From a checkpoint of a small mixture-of-experts model trained on Wikipedia.
Size: width 256, vocabulary 16384.
Experts: 128 experts in each of 7 layers, 48 SwiGLU neurons an expert, 4 picks a token, a softmax router.
Training: a variant of Muon for the experts, 308M tokens, 9406 steps.
Below are experts of layer 5 (counted from 0) of a mixture-of-experts language model. Rows are named router (the router's row for the expert) and show model dimensions 0-255. Each number is 128 + 24 x the weight over its row's rms, rounded and kept within 0 to 255.
Before each expert's rows: a language model's description of what the expert responds to. This comes from a sample of Wikipedia text that the model never trained on.

# expert 59
Description: Suffixes and second parts of compounds in titles and headings, such as Lead-ing, Back-ward, catch-ment, Sub-mission, View-ing.
router [102 154 128 107 111 146 115 165 165 112 151 148 131 145 118 153 121 153 106 147 153 140 158 133 121 139 100 124 118 167 165 148 110 134 181 159 101 128 175 131 113 135 145 117 161 171 104 150 159 108 152 110 191 123 132 107 163 128  82 146 140  79 134 124 139 125 138  91 145 117 154 136 147 100 121 117 135 144 136 128  83 136  89 134 122  95 132 127 123 158 156 155  82 125  94  91 157 127  91 104 115 142 124 107 126 158 117 110 132 130 122 154  97 141  70 122 136 101 113 100 101 135  90 118 129  97 144 176 107 155 114 116 109  88 113 111 115 103 112 120 113 120 118 119 124 117 122  88 136 156 147  96 114 121 107  98 126 146 125 143  63 119 114 121 158 104 102 131 115 141 111 166 154 127 135 135 151 154  99 169 159 108 105 127 148  88 105 150 130 153 136 129 115 118 132 138 115 132 117 100 154 133  89 105 132 168 123 108 143 102 143 125 138 106 154 146 129 114  81 109 107 124 146 148 108 133 101 104 179 133 112  79 105  82 147 106 112 111  84  90 128 129 128 139  83  63 185 128  94  98 114 103 154 161 121 100]

# expert 8
Description: Bare spaces and separators after table pipes or semicolons, just before scores, numbers or coordinates, e.g. 6–2, 58–49, LINEAR.
router [116 130 156 166 102 134 169 135 161 144 119 152 141 134 142 132 159 128 128 122 120 144 149 143 134  97 146 146 181 158 153 130 107 105 138 130 149  85 115  98  68 147 116 122 120 101 143 135 154  95 120  92  93 141 149 111  83 135 110  90 121 146 137  82 121 154 132 134  67 161 105 113 149 147  97 110  91 105 117 160  77 126 134 171 115 116 153  71  94 122 110 161  99 142 111 131 138 130 119 129 142  96 136 138 185 156 105 106 159 169 166 145 137 153  93  96 134 119 156  97 117 116 145 116 153 143  87 128 140 109 147 121 117 130 103 137 158 126 114 127 129 135 134 105  84 161 143 174 153 110 131 149 122 162 134 152 177 150 129 105 115 153 118 122 116  93  93 141 140 123 162 132 141 117 105  95 106 147 148 143  84 135 148 107 141 148 118 147 135 145 133 140 157  95 101 152 156 126 104 156 164 109 153 174 157  89 110 158  97 112 148 161 118 104 106  99 117  95 103 157 137  76 121 124 128 136 125 128 123 111 121 110  96 140 101 127 150 132  88 186 119 143 159 131 120 152 125 123 154  82 161  99 135 140 159 135]

# expert 47
Description: Article a and first pieces of nouns or verbs following a, his, as, to in biographies, such as r-ivals, sp-anning, fl-atten, shot-gun.
router [126 127 124 128 123 102 134 134 133 117 111 155 112 102 148 131 148 134  71 163 165 132 115  97 139 135 156  96 102 119 141 112 116 132 122 120  92 112 123 155  89 137 153 143 114 130  81 111 125 119  80 161 144 143  92 174 156 139 145 146 136  91  86 171 116 154 113 111 118 139 146 142 190 105 127 127 153 141 132 128  89 150 125 145 104  86  98 173 116 119 105 125 149 160 138 143 141 109 163 149 147 120 112  96 114 129 127 122 172  86 110 127 128 146 147 102 124 113 124 101  93 128 146 139 145 135 150 128 136 152 129 113 164 136  73 147 124 152 118 120 122 177 121 100  88 158 159 119 141 114 139 155 155 146 151 131 171 142 112 120 134 118 116 130 143  82 115  98 122 140 139 166 140 184  99 140 164 113 148 115 108 134 195  87 102 139 109 159 135 124 100 125  76 135 129  96 135 139 100 154 107 126 132 164 151  96 159 119 136 133 115  91 146  97 124  71 122 133 151 153 124 140 151  99 177 138 179 147 132 147  83 158 108 172 127 140 157 149  80 142 120  95 130 126 141 134 132 155 132 135 117 149 125  68 164 132]

# expert 19
Description: Wiki section headers and list markup: ==, See also, Climate data, Career, table separator rows, Votes, Nominated, and line breaks.
router [181 115 159 124 140 164 116 156 136  98 135 127  82 159 101 131 121 170 140 136 153 131 162  95 154 151 123 157 158  99 136 148 141 119  91 105 123 144 108  95 158 138 106 112 137  94 161 167 135 181 179 108 155 151 143 115 143 160 110  79 100 123  78 120 119 112 174 118 130  93 139 132 105  85 116 122 134 110 102 119 154 128 144 120  90 141 106  92  88 139 172 121 141 103 135 167 142  94 132 109 144 143 171 152 105 104 129 168 100 119 112  88 107 123 106  90 110 133 147 122 127 141 149 133  94 100 127 197 148 117 159 130 140 142 127 132 125 110 144  96 102  94 124 149 143 139 151 155 104 100 115 133 145 175 102 155  97 118 113 101 100 151  91 167 153 115 152  93  99 116 154  90 131 135 133 135 120 109 133 125 128 114  97 123 148 123 127 116 155  90 167 148 163 168 143 118 113 153 125 176 115 144 140  95 118 156 145 132 107  97 125 114 128 133 133 172 152 108 119 124 129 100  75 100 108 133 143 112 113  97 130 107  98 107 147 116 132 136 137 150 120 137 139  94 130 121 198 168 142 133 117 136 150 144 123 156]

# expert 39
Description: Articles and adjectives in descriptions of buildings, churches, and localities, such as a, former, historic, listed, residential, brick.
router [ 82 157 160 137 135  91 134 114 101 119 121 103 144 109 140 105 125 147 157 113 163 136 153 154 110 126 132  84 119  99 107 159 142  92 181 126 186 123 105 119 141  90 144 124 162 129 130  80 140 168 127 107 114 100 152 147 135 146 137 167 119 154 132 116 130 117 133 102 113 109 139 157  93 120 153 148 100 151  95 164 122  96 141 153 121 113 126 114 150 182 115  97 159 123  94 127 128 148 127 162 157 124 126 131 125 131 137 125 155 128 150 135 116 147  95 104 113 122 161 142 113 108 150 101 153 150 129  89 159 111 101 144 111  88 125 108 103 156 115 142 184 153  86  96 135 133 118 150 130 106 105 140 155 139 103 146  98 140 100 124 136 139 110 165  75  99 124  91  95 114 142  82 121 127 137 149 130 134 130 158 106  97 137 132 115 159 181 155 109 111 126  99 126 140 144  84 112 145 177 120  70 176  92 124 145 143 161 130 135 156 155  88 130 144  95 149 176 120 130  75 118  88 142 119  97 135 143 111 160 108 146 118 124 146 132  99  99 126 143 142 146 124 169 125  68 149 150 132 104 147 119 123  93 146 151 101]

# expert 52
Description: Suffix pieces completing longer words, such as reminisc-ent, govern-ing, press-ured, favour-ite, often before of or a comma.
router [175  97  81 132 156 122 133 171  72 155  74 150 134 124  97 155 119  85 153 151 131 136 120  93 101 134 123  98 106 127 139 102 144 120 122 167  98 167 165 152 120 153 119 139 142 125 168 169 107 107 136 113 161 149 167 123 125 137 144  93 126 111 165 126 118 121 127 172 119 178 151 168 170 106 116 161 173 109 147 108 126 126 131 115 167 104 126 106 136  80 151  89 177 125 144 116 139 172 160 117 104 150 142  94  81 121 168 100 119  84 107 148 135 163 172 120 136  84 108 144 127 105 130 135 109 110 127 122  89 144  96 163 120 130 106 100 127  96 126 162 144 118 147  97 129 109  76 125 128  89 127 137  86 141 126 142 119 102 126 170 123 103 157 112 112 126 140 154 142 153 116 100 115 122 150 135 134 100 181 120 147 133 123 140 124 104 124 122 130 140 107 111 156 202 119  95  98 136 102 135 134 112 132 124 148 103 124 131 145 123 138 124  96 128  98 106  91 122 116 142  80 156 131 112 115 108 135 122  92 153 122 139 164 124 129 129 128 129 151  71 153 108 152 165 123  99 110 124 122 144 154 120 123 122 114 115]

# expert 63
Description: Species, Genus, and Born fields in infoboxes, plus predicate words after "is" in species stubs, such as found, described, served.
router [137 106  75 145  87 137 149 129 153 155 133 106 110 122 121 108  98 108  77 131 140 130 123 151 141 120 150 131 135 114 150 115 114 151 116 112 139 174 118 164 155  94 116 128 115  84 133 131  96 121 137 118 143 106 148 146 113 117 138  94  97 155 121 104 130 153  95 102 119  88 116 134 134 149  99  90 154 115  91 166 176 132 148  94  99 134 129  98 138 140 124 122 129 115 133  88 115 143  92 112 156  89 141 129 130 113 136 165 114  71 158  77 100 136 104 127 145 113 131 142 148 139 151 138 150 140 100 118  91 137 133 137 121 102 110 148  90 116 140 128 150 111 120 126 123 163 156 133 117 127 153 153 158 136  99 168  79 145  90 184  69  97 120 134 149 139  94 133  98 131 190 115  80  99 157 131  68 114  88  96 100 125 137 131  79  97 177 173 135 104 160 134 175 127 141 131 147 114 116 149 102 127 139 118 137 106 135 153 116 122 145 146 160 165 132 174 115 119  95 127 165 116 113 150 105 121  95  90 122 140 102 101 106 155 131  85 143 126 138 152  95 123 115 131 157 149 139 154 104 107 137 107 146 149 127 140]

# expert 6
Description: Field labels in infobox-style lists, e.g. Personal information, Place of birth, Coordinates, Date, Post town, often after a hyphen or line break.
router [112 120 154  84  96 119  72 123 137 143 136 142  89 136 104 108 144 145 136 125 148 147 159 172 110 133 171 125 118 150 155  82 111 114 118 102 141 153 147 136 145 126 155 116  99 126 126 145  93 142  97 116 121 121 168  96 133 114 111 136  98 123 119 142  94 157 161 151 143 101 144 164 152 100  71 157 153 137  95 122 154 137 129 125 124 135 174 109 155 114 153 102 165 108 103 156  92 144  99  99 153  77 132 179 109 156 103 151 133 149 149 146 135 148  97  80 132 153 126 169 159  69 154  96 114 112 127 118 151 169 173 131 115  91 118 132 130 122  94 176 121  97 101 173 118 114 147 151 138 132 104 122 136 116 136 138 108 151 155 105  98 121 100 154 133 128 133 105 157 113 124 120 133 154 168 107 101 156 113  99 105 129 128 117 152 150 132 147 122 134 149 132 148 134 178 160 154 128 115  97 145 173 105  67 111 128 147 142 100 152 140 118 137 111 109 104 159  88 128 117 147 172 131 156 113 143 130 170 159 121 120 129 107 101 153 113 113 145 152 125  94 138  99 143 128 133 173  90 108  84 150 132 122 162 121 139]

# expert 33
Description: Country, state, and city names after a comma or "in" in location lines, such as England, Australia, California, Romania.
router [115 118 105 146 116 157 113 106 133 142  97 136 120 142 100 123 153 180 122 143 150 133 100 149 120 114  62 142 158 139 137 167 108  94 110 131 124 132 120 119 166 112 145 127 147 126 143  89 140 138 127 102 107 121 106 147 129 163 106 126 133 154  97 102 111  83 177 127 126  91 123 116 107 110 163 109 138 111  98 164  91 139 120 150 119 157 126  97 111 128 109 144  94 111 135 107  85  92 139 127 132  84 125 150 157 118 138 170 155  80 162  71 137 172  94  83 134 126 159 138 133 112 134 123 104 183 137 145 146 100 143 157 139 159 103 185 109 140 136 122  96 163 104 117 101 134 139 108 129 100 150 144 150 101  89 128 155 142  95 146 128 142 148 152 143  92  96 122 120 153 146 114  99 146 163 168 114 142 174 151  87  94 131 158 138 123 181 121 129 145 153 127 141 144 147 139 167  96 133 126 147 117 113  92 129 154 139 158  97 132 123 125  89 146  93 173 150 114  92 108  97 135  99 167 174  98 131 120 149 159  97 137 134 132 161  87 134 120 114 137 116 141 152 154 123 145 126 141 121  89 113 131 141 145 117 172]

# expert 28
Description: Single digits inside years and numbers, especially the third digit of dates like 2013, 1950, 1989.
router [104  88 149 162  93 107 136 174 130  87  91 125 133 137 178 148 118 148 156 161 159 117 138 135 111 144 137 127 119 147 110 150 132 122 151 155 109 100 146  79 113 136 120 125 181 138 102 110 136 122 128 110 120 133 105 147 143 124  91 115 128 149 132 123 137 126 145 143 121 119 118 164 117 131 100 120 163 148 101 138  96 144 179 125  93 114 117 164  89 179  80 136 134 145 131 126 111 118 116  99 143 155 137 171 157 165  85 140 180 148 141 105  79 135 135 144  95  94 112 131 135 131 128  97 127 106  85 137 107 156 119 146 124 136 125 125 122 155 128 101 106 155  83  92 103 117 138 129 108 112 147 139 110 158  87 163 132 106 154 137 134 167 140  86 152  94 129  92 147 173 154 113 146 138  92 148 138 107 124 131 165 151 157 125 107 140 160 142 154 100 129 102 112  96  99 151 151 142 121 133 112 141 113 122 148  93 159 137  75 154 119 129 157  96  89 134  98 147 103 110 133 142 133 122 160 172 142  92  90 115 116 166 127 154 125 117 128 120 147 160 112  77 119 144 116 118 122  88 115 177 144 109 181 181 124 153]

# expert 32
Description: Final digits of years in date ranges and tables, like 19-8-7, 201-5, and the pipe after a full date.
router [103 155 163 170 169 124 156  94 128 111 126 159 130 142 140 158 168 162 102 113 165 168 149 103  96 118 112 125 151 142  94 126 136 123 122 146 123 101  84 108 148 105 128 188 152 137 148  94 107 151 121 112 132  75 151 117 118 157 147 125  92 148 134 173 138  72 131 110 102 109 127 141 149 121 112 195 152 107 118 133 107 159 147 117  84  80 149 156  81 123 145 117 112 108  92 139 140 130 152 132 125 103 142  96 127 152 154 158 122 153 154 123  90 170 116 103 168  94 134 133  89 130 159 109 138  89 129 115 168 136 118 160 134 142 108  97 104 135 171 149 115  96  91 122 106  96 145 108 125  90 162 148 132 136 123 109 127  92 187 135 151 145 139 129 146 132 125 118 133 156 136 155 122 111 128 137 149 114 148 124 125 136 142 115 120  89 131 146 144 127 167 148 165 127 161 154 165 118 143 158 109 104  97 157 139 178 126 141 111  98 124  95 111 136 134 113 121 160 120 154 128 160 136 136 122 116 153 157 126 100  84  88 167 102 158 150  97 167 172 130 158 136 128 118 158 124 141 119 105 140  98 117 140 141 149 132]

# expert 25
Description: Had, has, have after a subject pronoun or noun, plus he, she, they, who, There, as in It has a population, they had nine children.
router [101 131 120 130  88 144 158  91 113 175 107 160 120 163 122 133  81 130 134 104 113 117  79 101 121  91 140 130 152 134 113 157 152  97 111  96 146 134 127 145 172 137 152 101 125 100 116 131 128 140  86 128 136 128 130 159 126 123 127 120 107 163 113 124 117 104 138 122 142 111 149 169 128  97 121 126 137 150 131 137 117 104 137 111 131 140 134 140 131 175 124 103  92 115 191 132 171 130 127 109  93 102  84 114 111 107 105 136  90  53 139 105 119 106 116 100 150  99 140 122  89 165  87 128 124 123 141 133 147  92 125 118  83 143 165 123 123 122 148 163  98 133 111 118 137 114 113 117 136  96  88 117 137 121 143 139 171 169 116 146  90 107 118 127 145 151 114 113 133 164 119 107 143 141 153  95 184 130 113 143 108 150 136 132 120  89 110  98 152 103 177 140 173 126 138 179 179 163 160 135 105 151 151  95 139 125 146 129 101 105 140 113 102 145 151 161 142  84 137 129 123  88 104 139 114 152 130  82 159 132 173 164 105 127 122 114 121 122  94 142 115 122 129 118 120 168 173 165 105  83  97 129 123 101  88 121]

# expert 23
Description: Digits, especially 0, inside numbers in stats tables, scores, coordinates and times, such as .606, 9,801, 1,800m; also racing team and country codes.
router [ 96 122 114 120 130 147 194 134 149 156 155 103 148 136 164 128 119 148 131 163 125 141 133 120 119 133 129 122 116 158 126 111 104 128 115 156 146  87  87  67  87 118 136 113 146 142 117  99 178 136 102  98 105 106 107 129  89 126  97 158 126 135 152 148 141  99 147 137 129 130  63 130 141 170 127 143  98 103 108 133  66 135 178 154 123  71 130 117  99 157 105 136 117 147  91 168 161 108 133 123 126 144 134  99 203 139 135 167 144 110 159 118 126 129 137 159  89 115 134  97  88 108 133 112 111 112 143 126  91 151  83 142 106 145 155  89 122 134 120 146 127 143  83 100 136 129 105 128 158 139 102 180 133 143  81 122 147 121 123 147  87 131 130  85 161  96 126  97 128 139 179 145 131 157 131 112 137 133 117 100 106 118 166 127 146 129 153  98 134 130 146 127 104 142 120 150 136 126 161 171 116  96 123 133 128 164 127 142 133 100 127 120 141 123 127 148  85 127 110 149 146 107 123 161 131 131 125 127 118  95  71 161 116 184 132 106 131 141 157 115 103 138 103 131 122  92 162 121 116 110 115 116 143  85 158 114]

# expert 42
Description: US states, places and common surnames, often after New, North or a first name, e.g. York, California, Big Sky, Johnson.
router [ 99 127 168 107 160 122  99 150 156  97 125 142 127 181  61 120 113 122 119 158 144 164 134 121 142 129 124 164  87 146 105 124 149 116 153 143 135 121  98 139 108 124 169 103 130 125  92 112 164 120 112 112 118 120 102  79 115  73 147 154 111 125 119 147 103 122 165 124  86 147 122 113 123 119 145 153 168 131 111  94  85 139 122 148  92  78  96  96 144 112 125 103 112 143  91 160 156 108 137 162 165 134 161 133 133 145 164 151 145 131 148 137 133 192  77 124 129 135 106  87 122 129  99 102 157 162 141 151  74 138 144 137  91 117 147 142 102 161  98 103 114 110 138 106  81 125 123 148 150 120 118 145 151 159 140  95 125 118 118 179 118 162 132  91 133  90 202 107 106 157  82 143 151 120 135 102 132  88 122 123  85 143 128 147 155 104 132 134 121 123 129 136  87 116 110 118 121 139 134 136  96 137  83 143 135 114  89 139 190 131 141 162 114 126 123 132 119 130 124 111 139 137 156 116 139 105 145 148 149 128 162 142 147 131 166 118 146 122 139 136 163 146 116 130 118 110 136 104 120 101 103 107 140 140 162 166]

# expert 58
Description: Participles after was in event or album summaries like held, recorded, represented, and infobox labels like Born, Genus, President.
router [100 103  93 132 190 144 138 182 131 142 120 109  96  91 133 135 134 150 115 149 117 133 151 164 142 127 133 167 128 140 129 115 154  90 121 146 101  93 109 152 161 150 155 129 117 121 174 145 119 142 123 108 144 130 128 151 127 156 137 130 115 126 116 150 129 111 122 114 143 116 143  95 162 123 133 135 106  86  88 141 150 137 143 145 130 109 146 133 103 107 106 137 138 106 148  70  97 113  99 141 127 108 163 134 112 144 157 164 110 125 170 101 119 162  85 165 139 133 128 113 155 124 172 105 118 104 154 187 126 132 147 110 111 120 153 149 125  99 113 138 137  94 119 150 101 168 166 120 135 121  80 157 146 101 109 120 126 171 151 111  84 112 151 112 150 129 114  96  89  98 175 131 138 122 142 129 120 118 157 108 108 165 154 145 126 142 131  79 118 134 145 189 123 101  96  93 123 138 113 109 110 121 109 106  84 138 134 150 158 138 111  65 164  84  89 185 135 131 133  93 127 110 112 136 167  91 104 193 109 141  88 162  77 124 117 131 152 141  99 122 114 112 125 150 140 109 118 128 141 103 125 122 129 103 114 139]

# expert 61
Description: Ending pieces completing words and surnames after a consonant piece, like Coluc-he, Bobf-est, McCaff-ert-y, blood-iest, Rec-reation.
router [125 113 102  96 124 124 101 180  95 124 181 110 139 179 118 143 146 101 141 168 136 141 148  81 156 121 125  93 122 138 135  97 125 130 120 124 134 158 152 120 109  97 130 127 156 142 119 135 117 132 127 127 112 122  97 167 157 157 116 144 149 101 124 120  94 167 138 113 151 160 146 160  94 163 119 142 157 111 117 126 112 108 145 109 148 127 119 162 116 120 167 152  84 143 108 101 175  92 116 168 155 105 132 162 107 158 158 130 131 158 126 101  97 163 142 148 126 152  96 145  96 132 110 107 126 140 115 101 150  96 134 104 103 142 164 106 101 154 106 162 119 138 110 134 128 172  75 123 128 148 180 111 132 140 170  95 116 145 134 119 127 104 135 140 155 156 138 115 142  87 112 116 139 147 153 160 168  93 147 153 132 133 130 115  92 124 144 182 148 135  93  95  95 137 129 149  96 141 106 138 145 108  92 121 138 130  87 147 157 153 115 150  76 128 116 123 111 171 136 159  98 175 157  90 135 104 135 144 166 139  96 134 170 116 133 138 141 109 151  97 148 151 153  96 122 132 133 153  89 134 120 160  77 173 146 110]

# expert 43
Description: Middle or end pieces of words following a p-type piece, like com-pl-iance, Sub-ject, pre-histor-ic, outcom-es, often in headings and lists.
router [163 116 104 125  95  98 133 181 126 105 142 141 113 186 162 162 174 156 149 161 136 126 132 119 136 138 145 111 126 108 117 125  87 114 101 163 102 131 192 167  69 142 137 137 116 157 156 135 129 144 123  80 133 102 125 103 131  59 122 129 161  99 108 118  89 125 114 114 137 158 101 142 150 168 119 140 131  92 150  97 154 119 114 109 102 126 151 127 128  87 137 141 149 114  86 105 146 131 145 137 124 161 127 133 126  94 136  89 125 178 108 150 115 134 143 126 121 114 130 101 138 152 127 106  94 126  96  87 140 192 132  97 111 117 173 149 102 111  98 168 138 146 159 158  93 112 130 115 125  92  98 122 172 109 161 122 118 111  92 119 121 134 144 127 108 132 133 106 113 127 147  92 126 161 124 151 150  76 127 163 122 123 107 119 125 121 145 141 153 127 114 142  96  97 162 166 105 158 138  94 185 147 121 128 127 147 136  96  99 152 119 147 133 104 105 120 134 159 141 142 120 181 109 110 129 140 133 131 101 117  96 118 122 176 128 176 116 142 148 117 171 161 136 128 103  96 120 129 102 100 139 136 163 145 130 137]

# expert 45
Description: Opening brackets and parentheses after names or terms, especially before "born" or a birth year in biographies, and before native-script names.
router [113 134  73 163 107 128 101  78  93 145 148 153 146 142 120 182  99 151  90 126  92 152  97 132 139 105  88 147 101 148 103 103  73 121  99 139 159 130 148 129 130  97 154 103  96 158 136  94 105 154  79 123 131 133 119  93 108 141 119  96 106  96 132 191 104 156 123 120 109 132 135 111  89 138 180 130 124 103 145 122 169 112  91 126  89  92 122 112 109  97 111 153 108 141 104  76 132 129  69 131 118 141 166 142 130 116  87 132 130 127 123 141 107 140 141 109 118 117 123 123 100 104 159 117 125 146 146 123 101  93 142 120 127 122 117 147 127 150 128 119 111 167  95  91 127 119 119 159  92  83 151 157 123  88 119 172 163 164 135  77 157 124 110 129  88 132 154 112 131 154  91 131 149 136  96 162 107 135 120 149 112 107 136 136 157 136 145 109 134 132 142 130  98 101 101  82 130 146 152 134 136 153 119  77 158 175 111 168 154  92 153 136 162  89 104 131 115 136 144 104 114 106 126 143 128 169 147 151 144 121 132 130 124 125 122  86 122 134 139 131 156 120 104 122 131 106 119  78 120  98 108 123 151 148 147 142]

# expert 38
Description: Pieces inside transliterated or non-Latin names (ā, Arabic, Sinhala letters), personal names in tables, and spaces before list numbers.
router [116 108 110 170 109 141 149 139 149 106  87 157 162 122 158 122  98 126  89 146 154 146 115 142 148 111 119 108  98 111 123 147 108  78 119 154 156  85 110 152 113 120 154 132 141 147 145  95 138  97  93 105 102 109 118 133 114 134 131 121 113 122 105 142 104 122 135 119 132 127 151 134 147 106 125 167 128 114  95 121 121 148 118 137 132 140  98 112 101 156  97 173  91 118  93  94 109 139 118 128 138 101 144 131 127 143 107 139 163 138 144  95  89 159 103 106 130  97 135 102 116 123 100  85 153 155 168 150 106 109 155 112 129 115 157 136 114 133 121 190 117 166  81  94 114 139 130 110 122 153  86 163 159 130  87 161 135 151 130 155  88 116  94 112 150 110 112 136 143 153 173 135 149 131 145 133 167  86 144 127  93 145 147 151 135 120 185 161 145 166 167 138 119 125 156 168 166 151 114 118 130 139 114 114 112 165 152 146 114 163 149 117  86 109 102 166 141 142 103 166 109 103 160 103 128 126 143 143 135 155  77 131  99 146 121  64 158 150 150 125 122 144 122  88 146  92 104 157 113 110  75  91 150 138 156 127]

# expert 1
Description: Main verbs after a subject or auxiliary, mostly past tense like won, made, took, received, also make, giving, resulting.
router [184 131  78 124 124  89 131  94 120 139 102 138  96 119 135 122 148 112 109 141 146 148 105 142 150 112 121  96 148 106  89 162 160 119 156 152  35 142 142 175 189 113 110 120 141 102 178 144  79 133 111 130 128  90 106 132 134 149  80 121 126 114  96 101 141 137 135 137 109 140 132 144 129 123 147 123 137 109 161 129 141  93  91 103 130 139 136 119  95 164 101  86 161 138 148  84 145 133 157  61 141  88 108 155 143  93 108 130 136  68 155 102 140 145 148 122 147 122 145  93 132 120  81 129 118 100 123 123 122 124 121 146 115 130 161 142 113  72 150  91 146 127 169 165  81  99 129 137 156  84 106 122 129 125 100 150 113 120 113 160 142 109 148 146 122  92 116  89 119 140 127 145  86 129 147 129 119 116 151 117 135 159 130 154  90 105 110 111 137  91 132 122 167 134 124  92 124 114 148 143 107 155 146  81 114 139 116 124  99 131 128 130 120 141 104 172 140 105 118 139 118 105 160 130 144 109 135  98 143 164 131 165 145 142 124 118 115 135 104 117 126 137 172 126  98 120 111 143 136 117 114 108 140 158 178 140]

# expert 27
Description: Numbers and header words in sports and election tables after a pipe, such as Pld, Opponent, Candidate, and ranks 1, 2.
router [169 137 156 106 157 125  85 118 116  75 141 159 116 122 144 133 122 152  74 158 104 147 130 118 145 167 158 177 145 151 151 136 148 117 105 139 145 127  99  97  98 164 149  89 156 141 114 102 149 134 133  87 115 140 111 128 127 129 125 118  93 120  84  97 120  98 131 138 157 117  85 109 115 127 131  93 113 158 114 129 131 118 116 102 114 108 117 115 112 168 180 140 107 119 112 134  95 106 104  90 166  94 142 149 186 113 115 133  77  98 114 105 127 114 128 111  86 141 119 142 161 124 141 106 110 134  76 143 123 117 120 104  95 122 132  91 107 153 112  93 139 147 140 132  95 101 157 117 126 114 101 113 131 174 118 163 109 157 107 108 127 133  77 161 138 119 144 161 160 159 159 119 121 118 176 164 160 111 121 143 129 140 154 144 125 149 161  99 148 120 162 126 124 173 118 150 147 147 107 131 132 167 119 107 135 142 147 137  91 159 127 138 138 110  95 108  87 168 117 127 190 153  74 150 127 136 124 154 122 116  98  80  96  88 120 121 135 150 123 136 105 141 103 113 141 145 152  76 153 135 117 124 129 150 135  98]

# expert 24
Description: Clause-opening time words and the after at, e.g. at the age of, After, During, There, Meanwhile, month names.
router [ 54 129 113 162 121 103  81  98 116 149 141 134 150  99 193 128 137 111 140 106 149 135 133 186 150  87 146 100  97 162 131 147  92 117 118 104 144 112  89 134 124 107 134 116 155 155 167 124 123 127  66 111 136 129 129 148 101 121 133 162  90 146 142 146 144 159 141 116 132 112  89 175 127 122 137 141 147 171 100 145 104 111 127 121 120 133 140 118 128 143 131 100  89 113  94 126 111 171 168 148 163 120 145  84 135  99 104 119 124 123 169  86 102 110  77 123 152  98 138 111 134 116 120 101 154 107  99 114 151 125  94 136 132 181 127 132 166 116 155 105 127 147 158 104 116 101 172 174 133 153 152 154 104 138 165 157 105 153 140 138 138 117 154 139 128 138 106 129 124 118 107 128 118 135 131 101 130 100  96 179  87 128 162  83 131 139  86  94 145 149 129 146 118 111 118 124 149 127 112 135 127 150 117 142 172  83 126 162 119 157 139 144 158 150 131 102 147 110 139  88 119 152  97  93 141 101 129 129 168 114 118 127 115 169 129 152 113 138 147 126 164 104 101 128 145  99 109  92 141 155 140 105 149 117 152  94]

# expert 41
Description: Common nouns and adverbs in fixed framing phrases after a or the, such as as part of, due to, well known, According to, However.
router [143 107 105 121  96 160 107 122  86 143 147 137  85 143 128  77 131  87 132 122 123 132 139 129 145 105 103 132 107 119 117 157 129 106 121 165  92 158 159 124 171 167 115 138 103 108 127 146  75 118 156 117 166 107 127 136 122 117 109  76 143 107 138 114 123 133 139 123 128  74 164 133 127 106 183 111 113 116 139 109 155 108 141  96 151 127 168 108 107 163 152 123  89 101 118 120 127 128 147 155 165 128 166 134  92 145  88 142 115  81 165 105 113 133 117 100 146 145 163 127 106 115  91 112  68 134 147 103 148 126 159 134  72 135 140 111 137 148 137 131 116 108 141  80 105 145 132 107 159 121 141 131 149 153 155 149 115 155 137 142 121 100 182 134 140 105 111 124 156 149 137 149 123  77 122  88 110 165 131 118 144 130 109 151 131  71 104 164  95 130 162 141 107 143 127 146 164 165 117 145 180 118  80 127 150 138 119 131 144 125 115 147 156 129 128 176 139 154 100  86 122 138 147 129 153 140  93 112 162 107 105 182 123 126 127 139 133 145 135 155  93 145 132 135 128 161 105 109  89 143 173 152 114 115 116  93]

# expert 9
Description: Kingdom and States after United, country names in infoboxes, and digits inside numbers in vote tables and coordinates.
router [100 124 159 178 128  91  85 116 130 152 139 107 171 158 111  65 117 130 148 130 135 157 111 134 152 122  94  85 110 106 118 154 116  84 123  79 162 105 163 114 165 163 159 115 122 170 141 114 108  95 112  97 100 112 146 108 104 132 115 135 133 174  92 135 107  93 155 149 136 147 120 124 125 128 111 143 147 107 129 125 126 129 155 141  92 160  88 134 121 124 125 108 113 118 109 118 124 132 105 137 143  84 134 137 136 124 114 136 122 117 165 103 132 102 108 113 133 128 132 142 167 144 156 133 151 123 130 130 143 137 146 129 118 180 140 148  67  86 100 154 100 146 101 140 167 102 104 124  95 119  81 135 148 117  81 122 143 122 127 119  95 158 115 163 134 110 123 145 128 149 133 134 142 139 171 156 157  90 143  70 136 156 142 137 158 108 184 133 164 121 118 135 144 107 156 161 160  87 121 127 108 131 136 107 141 153 145 167  94 147 154 109  68 135 126 146 103 149 105 122 140 175 146 118 155 156 102 166 123 134 109 149 119 152 120  84 149 163 124 146 161 110 106 111 115 113 156 119 107  70 131 109 118 106 120 171]

# expert 49
Description: Opening brackets and quotes before acronyms or dates, plus spaces and first digits of years, as in Council (WPC), War (1775, in 1956.
router [163 119 113 137 117  97  75  87  93 133 137 110 138 155 115 161 128 136 136 140 119 145  94 138 141 128 133 120 150 119 121 108 127 149 104  96 134 126 100 135 127 115 181 126  96 145 161  96 107 141 137  87 137 116  66 137 118 140 104 148 132 161  99 119 119 164 141  76  95 116 140 100  89  62 162  86 156  99 121 118 141 138 102 158  99  90 113 115 127  84 134 142 108 134 127 109 143 148  99 107 119 115 129 153 101 162  99  85 114 109 109 148 128 158 163 132 177 140 157 111 144 111 122 109 101 170 127 165  95 120 151 118 151 125 142 176 146 142 136 100 129 167 126 123  94 149  95 146 126 141 127 117 157  85 142 165 142 126 165 140 145 135 120  83 114 128 114 125 126 140 116 129  86 135  93 171 113 147 124 153 175 146 106 126 129 154 163 149 140 108 148 159 113 148 110 107 102 159 125 133 135 156 118 106  86 162 145 145 153 121 141 142 139  91  72 143  91 139 154 114 121 119 176 133 115 187 118 155 147  91 122 136 123  85 153 134 132 116 118 147 144 117 122  73 121 146 115 126 143 128  95 102 121 163 125 165]

# expert 26
Description: Verbs and particles in narrative prose, like defeated, killed, fight, worked, with up, down, out, back, away.
router [168 159  84 117 132 146 137  96 109 130 152 145 103 112 157 150 155  95 133 144 153 130 108 111 137 148  92 128  89  95 119 123 118 130  95 152 137 136 139 122 156 136  92 132  62 111 122 136 126  80 110 130 184 113 107 113 103 107 122 107 100 106 154 165  87 145  78 111 139 158 121 135 153  91 134 120 118 140 120  87 148 136 109 107 121 113 151 135 116 139 104 170 116 135 156 102 152 131 156 102 143 136 145  94  93 167 119 100 128 120 157 101 170 130 144 116 122 109  92 147 119 131 130 134 169  87 128 115 171  82  97 145 125 157 144 126 155  82 107 141 129 107 130 101 124 136 156 144 161 118 108 156  81 125 107 148 132  77 122  65 138 122 172 129 139 136 111 106 125 153 135  96 156 124 126  88 108  80 123 126  98 126 123 110 111 132 108 144 155 123 109 128 154 156 151 104 165 150 126 128 155  67 169 109 171 161 153 140 127 149 154 126 135 100 100  91 124 135 134  77 126 117 149 128 130  74 134 130 112 103 118 125 137 140 148  87 137 121 165  77 135 165 135 137 139 129 135 126 139 146 155  98 157 143 170 125]